config = dict(
    router_score='sigmoid',
    init_std_router=0.0191,
    lr_router=0.00168,
    parallel_block=False,
    lr=0.00333,
    beta1=0.95,
    warmup_steps=90,
    final_lr_fraction=0.0,
    batch_tokens=[65536, 131072, 262144],
)
Below are experts of layer 2 (counted from 0) of a mixture-of-experts language model. Rows are named router (the router's row for the expert) and show model dimensions 384-511. Each number is 128 + 24 x the weight over its row's rms, rounded and kept within 0 to 255.
After each expert's rows: "mostly gets" lists some tokens that are sent to it at least half of the time. This comes from a sample of Wikipedia text that the model never trained on.

# expert 17
router [127 110 147 122  86 127 121 122 128 143 124 125 146 125 141 134 137 169  97 137 126 122 117 168 108 133 158  98 121 124 116 144 118 142  87 132 106  95 109  76 151 114 113 111 127 155  69 155  81  97  87 170 153 145  98 134 133 136 107  84 141 136 157 154 137 136 164 130  90 110 126 145 127 135 139 154 117 169 117 143 136 128 114 151 137 122 153  76 108  87 129 150 134 159 118 135 109 122 146 144 113 118 131 133  93 106 152 111  87 112 149 113 112 203 144  99 145 127 118 125 156 148 103 121 132  81 125 175]
mostly gets: "first ", "Best ", "made ", "only ", "did ", "she "

# expert 0
router [133 116 132 122  92 120 117 105 145 150 132 124 132 128 142 150 135 170 107 140 125 117 116 167 114 139 173  99 120 128 121 143 106 134  99 145 113 102 119  77 125 111 104 127 127 144  64 162  86  92  98 153 137 136 131 138 149 141 101  74 135 124 137 148 137 126 158 135  92 119 118 143 124 127 144 151 134 177 120 141 133 134 117 152 141 127 147  89 120  76 121 147 132 152 127 132 123 115 150 156 123 110 132 136  88 104 151 100  88 121 156 118 112 197 138 102 154 127 128 125 179 138 103 117 135  84 134 169]
mostly gets: " ", "– ", "a ", "| ", "- ", "("

# expert 15
router [118 122 141 140  92 135 112 114 138 143 121 120 141 117 150 125 146 187 120 129 147 115 106 165 108 143 151 102 119 133 102 151 121 130  78 149 121 104 107  84 111 108 118 125 126 153  63 156  83  75  75 154 177 154 128 137 120 138  80 102 141 119 164 130 154 128 149 135  98 114 120 149 132 130 147 162 129 164 122 147 137 126 132 134 134 126 149 103 111  99 123 165 125 145 130 141 121 106 119 157 118 135 124 126  98  94 136 100  82 114 150 118 112 176 135  95 134 134 132 114 187 163 107 129 132  73 130 164]
mostly gets: "more ", "only ", "Old ", "In", "how ", "young "

# expert 18
router [115  96 118 154 109 141  93 122 123 156 112 139 164 108 158 137 158 152 122 127 152  83  81 138 118 163 164  68 100 119 100 152 142 121  97 146 114 115 114  94 103 127 117 136 150 159 105 124  93  98  98 126 162 138 117 125 109 151 103  94 115 128 143 115 130 148 139 168 108  92 101 164 148 138 134 163 169 165 127 146 167  94 127 115 118 146 139 121  93 119 135 162 117 139 137 168 116  98 125 175  94 133 109 115 119  94 167 110  78  95 152 103 108 165 143 109 145 102 101  96 169 137 116 134 101  90 133 161]
mostly gets: "202", "201", "195", "government ", "Personal ", "|---|---|---|---|---|"

# expert 20
router [ 98  91 105 137 114 152 100 134 111 140 119 147 149 102 160 146 154 152 113 157 169 105  89 137 114 167 160 103 117 106  90 162 145  99 110 151  93 114 120  96  98 146 155 138 142 143 109 122  99 101 116 136 159 140 150 146 114 149 111  81 111 135 148 100 149 152 111 154 104 106  82 163 147 142 121 152 168 159 137 155 142  99 132 123 129 152 148 105 116  95 152 162 123 140 161 156 102  89 134 165  93 137 111 104 107 101 167  95  95 115 139  84 119 153 132 113 149 102 109 104 163 139 106 130 105 102 129 152]
mostly gets: "Sch", "um", "Q", "election", "Ag", "Vol"

# expert 31
router [111 111 120 155 104 142 103 125 127 162 133 119 142 103 150 157 152 169 101 135 155 117 106 153 104 145 167  93 116 114  88 156 111 130  92 143 109 107 105  98 109 109 125 143 146 149  75 123  83 111  82 128 147 147 109 135 141 141  88  76 131 138 173 116 131 139 124 147 100 103 101 142 144 138 131 156 157 159 127 148 144 115 130 126 127 122 156  99 101 102 131 170 125 148 162 148 128  88 141 165  92 143 110 115  97  98 153 115 116 107 149 103 123 181 132 110 152 120 117 122 186 142 103 135 128  89 114 158]
mostly gets: "Sh", "An", "Man", "New ", "inter", "\\"

# expert 12
router [133 116 138 132  96 124 104 121 139 144 134 120 138 122 141 129 144 194  75 127 145 115 114 161 106 139 148 106 122 125 109 150 110 134  64 142 116 105 103  78 124 104 124 125 127 142  62 166  67  92  79 151 165 149 118 135 140 140  79  98 136 128 146 137 147 126 145 142 100 111 123 142 138 121 140 146 138 174 132 137 138 124 123 141 121 123 137 107 118 101 123 171 129 136 125 145 121 114 140 151 114 124 127 130 102 111 150 116  92 114 143 115  99 171 133 108 143 124 119 126 186 154  99 132 130  82 133 167]
mostly gets: "same ", "more ", "different ", "some ", "very ", "him "

# expert 22
router [121 103 111 140 104 149  90 112 126 183 130 124 147 120 177 153 168 157 126 155 140  86  88 137 107 158 163  70  86 109  84 172 142 109  89 142 116 114 101 107 124 114 118 146 145 137 107 122 103  98  88 138 136 150 128 125 135 157  66  81 120 123 164 119 130 139 120 141 115 105 100 173 139 141 133 155 154 159 107 152 152 104 123 126 126 138 136 118 110 117 130 159 115 137 156 167 127  94 142 163 103 149 129 123 101  95 149 109  87 117 142 110  98 167 117 127 139 128 103 106 162 154 116 126 102 105 137 162]
mostly gets: "==", "202", "== ", "====", "194", "Born"

# expert 30
router [127 117 144 119 114 145 108 123 143 139 123 140 149  90 153 119 163 170 112 140 110 108 101 149 108 162 134  39 129 112  88 165 128 113  95 163 104 131 100 101 137 111 115 130 143 136 103 146 110 103 101 120 128 171 144 155 133 150  77  93 129 143 131 100 133 148 121 136 125  86 132 145 137 142 120 170 143 147 131 147 152 125 125 150 142 133 144 107  77 120 138 145 136 162 148 148 113  83 121 165 106 125 108 125  92 117 157 127  50 125 142  98 112 178 139 127 143 127 125  99 160 143 125 128 133  95 135 148]
mostly gets: "ton ", "p ", "ia ", "ina ", "g ", "d "

# expert 29
router [100  88 124 161 109 136  91 116 122 170 104 124 146 104 168 143 164 159 109 145 174  92  93 131 106 166 163  87 107 126  95 144 117 115 102 156 106 117 118 101 116 113 128 136 151 133 103 133  99 100 104 126 157 136 124 160 127 160  95  90 112 135 155 103 141 142 133 163 115 102 115 173 154 150 138 159 155 151 147 135 157 111 109 135 112 141 143 138  90 111 137 163 114 109 145 164 126  99 120 156 100 143 116 129 109  99 163 105  79  94 139 101 109 176 130  97 125 103 111 103 150 147 107 133 110 106 137 149]
mostly gets: "had ", "Gu", "Par", "Bar", "However", "For"

# expert 24
router [107  94 120 165 118 142 102 112 119 160 118 143 157 104 171 133 154 158 139 139 160  93  94 140 103 152 154  94 111 108  91 191 132 116  89 143 112 116  90  95 102 117 124 130 155 143  77 122  91 108 101 145 141 156 100 156 118 156 110  95 123 141 163 104 138 146 126 147 122 120 110 144 147 140 143 164 156 159 132 147 168  95 132 122 107 136 147 107  98 106 141 170 123 141 126 159 141 102 150 168 115 153 118 105 104  96 166 111  83  94 135 103 108 167 123 118 151 109 110 104 156 152 106 121 111 108 128 160]
mostly gets: "202", "194", "195", "186", "Qu", "Republican "

# expert 16
router [118 127 142 124  91 129 113 109 144 140 123 129 139 121 140 124 147 179  81 125 132 113 115 160 105 135 155 105 125 124 100 141 117 134  62 145 112 123 118  85 138 116 117 129 128 149  64 145  70  88  70 153 155 147 115 146 120 138  80  85 130 136 161 130 145 126 150 145 103 110 130 147 134 126 145 159 132 169 127 145 141 126 130 130 132 129 169  89 115  75 129 149 124 155 125 146 113 109 145 143 105 126 127 128  87  98 154  96  77 101 149 111 107 181 144 109 159 128 121 110 171 155 102 129 133  84 146 159]
mostly gets: "Ch", "De", "Pre", "Er", "Mo", "Title "

# expert 3
router [132 126 144 125  96 126 120 107 144 137 135 117 132 125 138 132 137 182  80 136 129 118 119 159 105 135 164 110 125 134 110 151  87 133  96 161 123  99 117  63 127 106 114 122 123 136  52 157  88  87  77 157 139 143 117 147 147 137  91  83 138 143 155 143 141 121 156 134 102 117 125 144 127 128 145 151 129 173 117 144 131 136 129 148 132 120 149  80 114  68 121 145 126 158 132 138 123 111 140 137 118 119 130 132  90 109 150 111  92 116 154 113 114 199 133 103 147 131 132 125 166 144 109 128 132  86 142 168]
mostly gets: " ", "– ", "| ", "a ", "- ", "— "

# expert 6
router [136 129 148 126  98 128 117 107 141 136 130 119 130 129 136 137 134 167  94 126 131 119 122 168 105 127 166 112 123 130 118 154 100 137 101 151  97 101 115  52 130 113 113 120 127 155  76 127  97  83  83 162 146 135 118 131 118 140 106  75 132 133 161 144 137 125 165 131  95 119 123 138 128 124 143 140 133 174 126 140 135 125 139 159 131 123 145  82 122  67 122 151 132 158 121 133 113 114 142 143 131 132 135 134  91 107 145  95 101 118 148 126 118 173 143 113 135 125 122 130 165 145  94 121 136  76 134 175]
mostly gets: "Lo", "Clade", "Website", "make ", "Swing ", "−"

# expert 11
router [134 118 139 119 107 117 117 119 136 140 136 129 129 127 151 121 140 170  92 127 124 117 116 168 118 143 171  97 132 136 110 131 108 130  75 142 118 111 126  73 132 117 121 119 120 158  62 150  95  88  90 153 145 139 140 133 127 140 101  94 142 118 148 139 146 128 144 133  98 115 124 133 129 132 153 163 132 173 112 144 140 115 107 143 135 127 147  63 110  78 123 164 127 149 115 137 132 121 131 148 120 126 128 135  98 108 145 106  78 121 139 112 105 185 139 103 141 120 123 133 163 144  92 112 141  75 132 168]
mostly gets: "May ", "After ", "John ", "national ", "after ", "% "

# expert 10
router [111  78 117 150 118 131  87 116 122 142 124 147 136  88 133 147 172 174 118 141 149 114  88 147 107 132 163  83  99 123 102 150 130 120  89 154 104 125 118 102 115 126 133 139 144 143  75 138 110 120 101 128 141 138 130 144 120 146  75 113 118 125 142  96 140 151 135 152 122  91  84 156 152 134 131 145 149 160 118 156 160 104 109 140 140 141 139 121  99 104 149 177 101 123 136 150 136 106 142 174 103 140 124 121 122 104 171 106  94 105 137  98 108 169 130 112 159 107 117  96 156 128 101 134 111 111 136 162]
mostly gets: "film ", "Mon", "En", "Ex", "Los ", "Un"

# expert 26
router [116 100 113 136 116 130  95 111 128 167 121 145 167 101 176 135 168 159 121 138 158  86  81 151 138 156 152  53  99 112  95 143 131 145  92 133 104 130 124  97 108 119 130 145 155 135  88 118  95 113  92 147 153 151 115 126 131 163  86  93 137 142 138 100 137 148 125 156 108 114 113 137 172 144 150 155 158 166 119 156 134 121 130 119 123 147 126 130 106 127 138 139 124 128 131 151 120 103 132 173 107 139 111 122 114  90 157 115  72 102 140  99  98 158 125 100 147 115 127 105 168 127 120 131 122  97 140 152]
mostly gets: "University ", "′", "°", "Ex", "″", "Ad"

# expert 8
router [108 106 120 149 118 142 100 128 141 155 103 126 150 112 169 148 154 188 102 155 172 101 103 142  97 168 150  87 108 120  98 148 126 118  91 138  95 131 116  91 115 126 127 142 148 145  81 142  99 120  95 115 148 148 121 147 135 157  73  68 133 151 146 114 130 152 132 152 105 112 101 152 143 140 129 152 161 156 129 155 144 111 132 113 132 135 131 104 103 129 141 176 110 130 146 150 128 115 128 169  86 148 106 116  94 101 184 113  91 105 152 105  81 162 129 110 157 110 108  94 178 151 106 140 133  96 130 148]
mostly gets: "Col", "Ab", "Mer", "Ed", "Dar", "Mel"

# expert 19
router [101 125 104 155 128 139  96 115 121 191  94 140 165 103 177 131 181 143 122 172 145  92  82 138 115 152 126  76 114 114 131 139 145 105 105  95 108 141 129 117 121 137 144 106 157 130  89 113 125 118 103 142 167 156 109 148 120 161  83 105 126 139 103 126 128 175 131 138 121 119 106 144 143 155 109 183 139 114 114 139 141  82 151 126 136 143 141 124  86 130 154 159 113 121 150 146 141 103 135 153 103 150  96 137 125  97 162  95  76  99 126  97  97 133 126  94 119 106 101 116 149 132  94 148 107 113 155 145]
mostly gets: "C", "Gu", "ne", "Ne", "ew", "Har"

# expert 4
router [131 121 143 127 101 124 113 107 132 141 131 117 128 115 147 122 138 175 100 121 133 122 109 156  99 135 166  94 124 126 102 145 127 136  70 142 102  97 119  85 121 106 107 123 133 139  57 158  86  79  67 163 138 146 115 129 131 145  82  79 140 134 146 145 129 118 153 130  90 116 119 131 129 125 142 154 125 171 110 153 133 119 131 134 140 120 137  78 122  88 122 146 123 152 119 136 113 110 136 158 127 110 138 142  91  86 143 112  80 119 157 115 120 182 146 105 146 122 122 135 176 166 115 118 139  83 149 170]
mostly gets: "said ", "Yes ", "An ", "4 ", "years ", "8 "

# expert 28
router [102 106  89 149 130 151  89 142 134 156  96 140 162  88 144 155 170 143 106 168 145 103  94 124 120 164 132 129  90 130  93 123 130 124 122 130 113 111 137 110 133 154 140 126 148 155 112 129 139 144 140 140 167 161 124 143 123 159 114 103 115 135 105 113 140 159 135 146 130  95 129 191 176 175 146 156 118 152 158 192 165 111 122 118  98 170 145 126 115 113 183 150 102 136 147 163 126 107 110 145 107 120  91  89 140 117 150 106  98  99 126  99 120 165 103 117 142  95 111 117 153 131 121 141  92 137 141 114]
mostly gets: "ia", "Man", "Cl", "Par", "Or", "Co"

# expert 5
router [135 112 139 126 101 127 115 102 130 148 137 116 133 117 148 141 152 188 103 128 130 107 115 167 116 141 155  90 116 124 123 157 119 125  63 145 103  99 110  75 123 107 112 117 127 142  61 152  86  88  85 151 155 150 121 141 123 142  89  87 140 134 135 139 141 134 159 137  94 121 125 137 135 126 138 150 134 172 112 136 126 117 135 137 130 126 148  88 120  86 121 164 131 149 127 140 115 117 146 167 128 120 134 134  94 103 144 102  85 111 147 122 116 174 145 105 173 130 132 110 180 158 108 126 129  79 140 173]
mostly gets: "were ", "was ", "this ", "Date ", "11 ", "44 "

# expert 21
router [117  97 135 157 117 142  93 133 114 137 122 158 150  97 166 139 158 128 123 162 161  93 100 140 138 152 179  84  95  99 110 142 141 108  90 114 119 106 128 119 133 128 136 127 151 142  96 123 117 153 119 113 148 119 103 157 115 146 107 103  96 135 159 103 132 140 115 160 137  90 113 147 177 150 119 147 166 146 136 156 170 116 129 122 130 150  97 126 121 144 164 139 138 118 132 150 144 113 136 171  93 123 105 130 162 112 126  88 127  80 130 109  99 124 122 113 140 112 117  87 135 140 112 144  91 115 133 145]
mostly gets: "sub", "fer", "comp", "sum", "ship", "comm"

# expert 1
router [130 123 134 122  89 127 124  97 143 136 136 119 126 128 133 138 130 167  95 128 130 126 119 166 118 129 185 114 123 136 124 150  94 138 101 153 116 114 121  82 118 117 109 124 125 156  73 155  96  86  77 164 142 138 122 126 141 128 110  98 141 124 138 161 142 126 162 137  95 123 124 139 126 125 152 147 124 171 122 135 124 130 119 172 128 122 144  70 127  78 122 137 128 151 130 131 113 126 140 144 124 126 134 134  79 110 140 105 103 112 151 118 116 190 139 106 142 132 130 133 169 152  98 124 135  80 140 178]
mostly gets: " ", "– ", "- ", "| ", "a ", "R"

# expert 23
router [122  85 123 148 117 152 104 139 128 146 108 129 145 113 150 138 155 164 134 143 155 103 104 157 112 157 158  87 100 115  97 163 130 121 111 148 100 127 119  95 106 121 156 118 145 145 111 152  94 117 104 136 153 140 116 165 115 153  92  90 119 145 160 111 146 142 121 159 101 102 107 148 153 140 139 163 146 172 151 157 135  97 116 136 128 141 147 102 103 101 133 160 116 142 148 158 118  93 134 164  63 124 107 130 112 101 158 108  95 106 138 107 117 153 121 105 150 122 104 101 190 148  88 140 125  90 121 150]
mostly gets: "El", "Gr", "31 ", "80", "43", "Kh"

# expert 25
router [139 105 124 135 124 154 107 128 132 181 136 135 131 110 166 144 165 145 118 147 162  98  92 158 127 149 158  71 105 119 108 169 134 125  73 153  90 122 116 103 109 112 154 126 151 151 101 136 108 116 113 136 158 171 117 154 143 139 101  84 135 111 144 111 142 161 122 134 100 115 101 152 141 141 143 149 137 150 110 165 152 122 117 126 132 116 130 126 107 115 134 138 134 127 149 144  99 106 134 170 110 131 126 113 109  84 155 120  85  98 136 130 117 166 120  98 162 103 120 115 165 133 106 120 115  88 127 159]
mostly gets: "his ", "album ", "early ", "Republican ", "book ", "School "

# expert 14
router [125  94 135 138 134 141  94 119 127 165 130 129 142  96 157 150 173 159 112 143 145 124  97 159  94 157 133  48 122 114  90 153 138 128 100 149 138 117 116  84 116 132 122 132 147 146  76 124 119 107 112 154 142 151 138 131 106 165  75 113 122 140 145 132 140 132 150 146  96  98 113 156 149 154 132 148 159 156 125 145 147 123 139 115 142 123 148 110 103  93 131 127 116 138 130 174 134  99 147 157 111 149 120 142 104  69 143  95  96 116 132 125  98 167 150 121 156 118 108 104 159 149 104 112 114  98 131 147]
mostly gets: "ts ", "ations ", "tions ", "during ", "began ", "ies "

# expert 13
router [123 106 120 133 119 133  96 139 136 162 120 144 147  86 166 121 164 150 127 154 151 107  97 144  92 147 153  95 109 109  97 172 126 114 107 163 104 121 113  79 134 138 130 133 133 146  98 144  93 103 108 136 143 149 148 154 129 147  92  99 128 128 144 111 136 146 115 146 105  94 105 161 141 143 127 154 156 143 117 157 143  93 112 108 109 140 137 110 109 112 145 169 110 125 155 160 119  98 141 162 100 138 109 116 110 102 166  99  70 101 149 105 107 159 129  97 158 104 120 100 179 147 115 125 114 101 118 134]
mostly gets: "such ", "per", "gr", "end", "Par", "Gr"

# expert 27
router [117 109 124 135 104 129 109 124 135 152 138 109 137 118 137 122 140 175  82 126 133 116 111 168 104 142 153 108 119 128 103 164 107 135  61 149 118 102 105  75 115 116 124 121 128 146  65 147  75  90  71 158 158 145 104 133 127 145  90  79 137 141 151 138 148 129 147 143  85 113 114 150 130 124 137 159 130 167 116 145 135 127 119 144 125 125 162  95 118  81 122 164 135 144 130 140 120 109 131 151 119 133 130 125 100 100 143 101  89 102 145 123 108 178 147 105 165 122 121 107 175 146 114 118 135  78 130 171]
mostly gets: "Ar", "Mar", "pro", "Dr", "In", "same "

# expert 7
router [126 108 132 126 100 123 116 105 143 143 130 129 134 121 143 132 140 169  95 122 134 117 117 167 105 139 152 107 130 129 111 160 123 136  78 152  98 106 112  59 119 112 115 124 118 139  63 145  91  86  76 158 155 139 110 131 127 138 101  95 130 134 144 145 127 129 156 133  94 122 127 133 127 128 142 146 127 166 116 140 138 120 134 137 133 122 147  85 117  70 122 163 129 143 122 136 114 107 141 156 112 127 130 130  98  99 138  94  91 115 148 120 114 190 141 104 146 126 131 129 160 164  95 117 130  83 140 175]
mostly gets: "number ", "34 ", "000 ", "five ", "did ", "There "

# expert 2
router [128 125 148 123  93 118 119 111 145 145 133 120 127 124 143 134 139 167  94 127 126 121 118 168 115 134 192 107 129 133 119 147 114 145  92 162 131 121 128  69 121 119 111 114 126 160  54 162 102  99  93 161 132 135 113 137 140 141  99  88 140 129 143 157 133 128 164 130  96 117 121 135 130 129 137 147 123 179 113 139 130 131 122 158 134 119 144  86 124  63 126 139 128 149 130 132 108 121 141 149 126 139 137 135  94 108 146 113  97 121 156 116 114 185 143 100 147 133 131 134 172 143 114 109 137  81 144 182]
mostly gets: " ", "Website", "| ", "– ", "- ", "a "

# expert 9
router [110 107  98 162 132 147 106 135 104 166 102 126 158  99 168 113 132 125 118 151 168 102  96 119 133 142 152 110  97 102  80 179 120 108  98 137  95 120 112  97  95 118 134 146 158 143 131 132 100 106  91 135 138 155 139 136 128 153 114  95 117 128 178 107 144 147 113 142 137  83  89 167 149 146 139 151 169 148 137 170 156 110 114 106 107 145 135 127 112 117 163 143 123 109 135 160 117  78 137 163  93 139 113  94 110  84 154 133 101 127 120 121 116 140 116 127 146  97  78 108 155 128 116 153 106 122 132 131]
mostly gets: "Sch", "ies", "ence", "ib", "az", "Ge"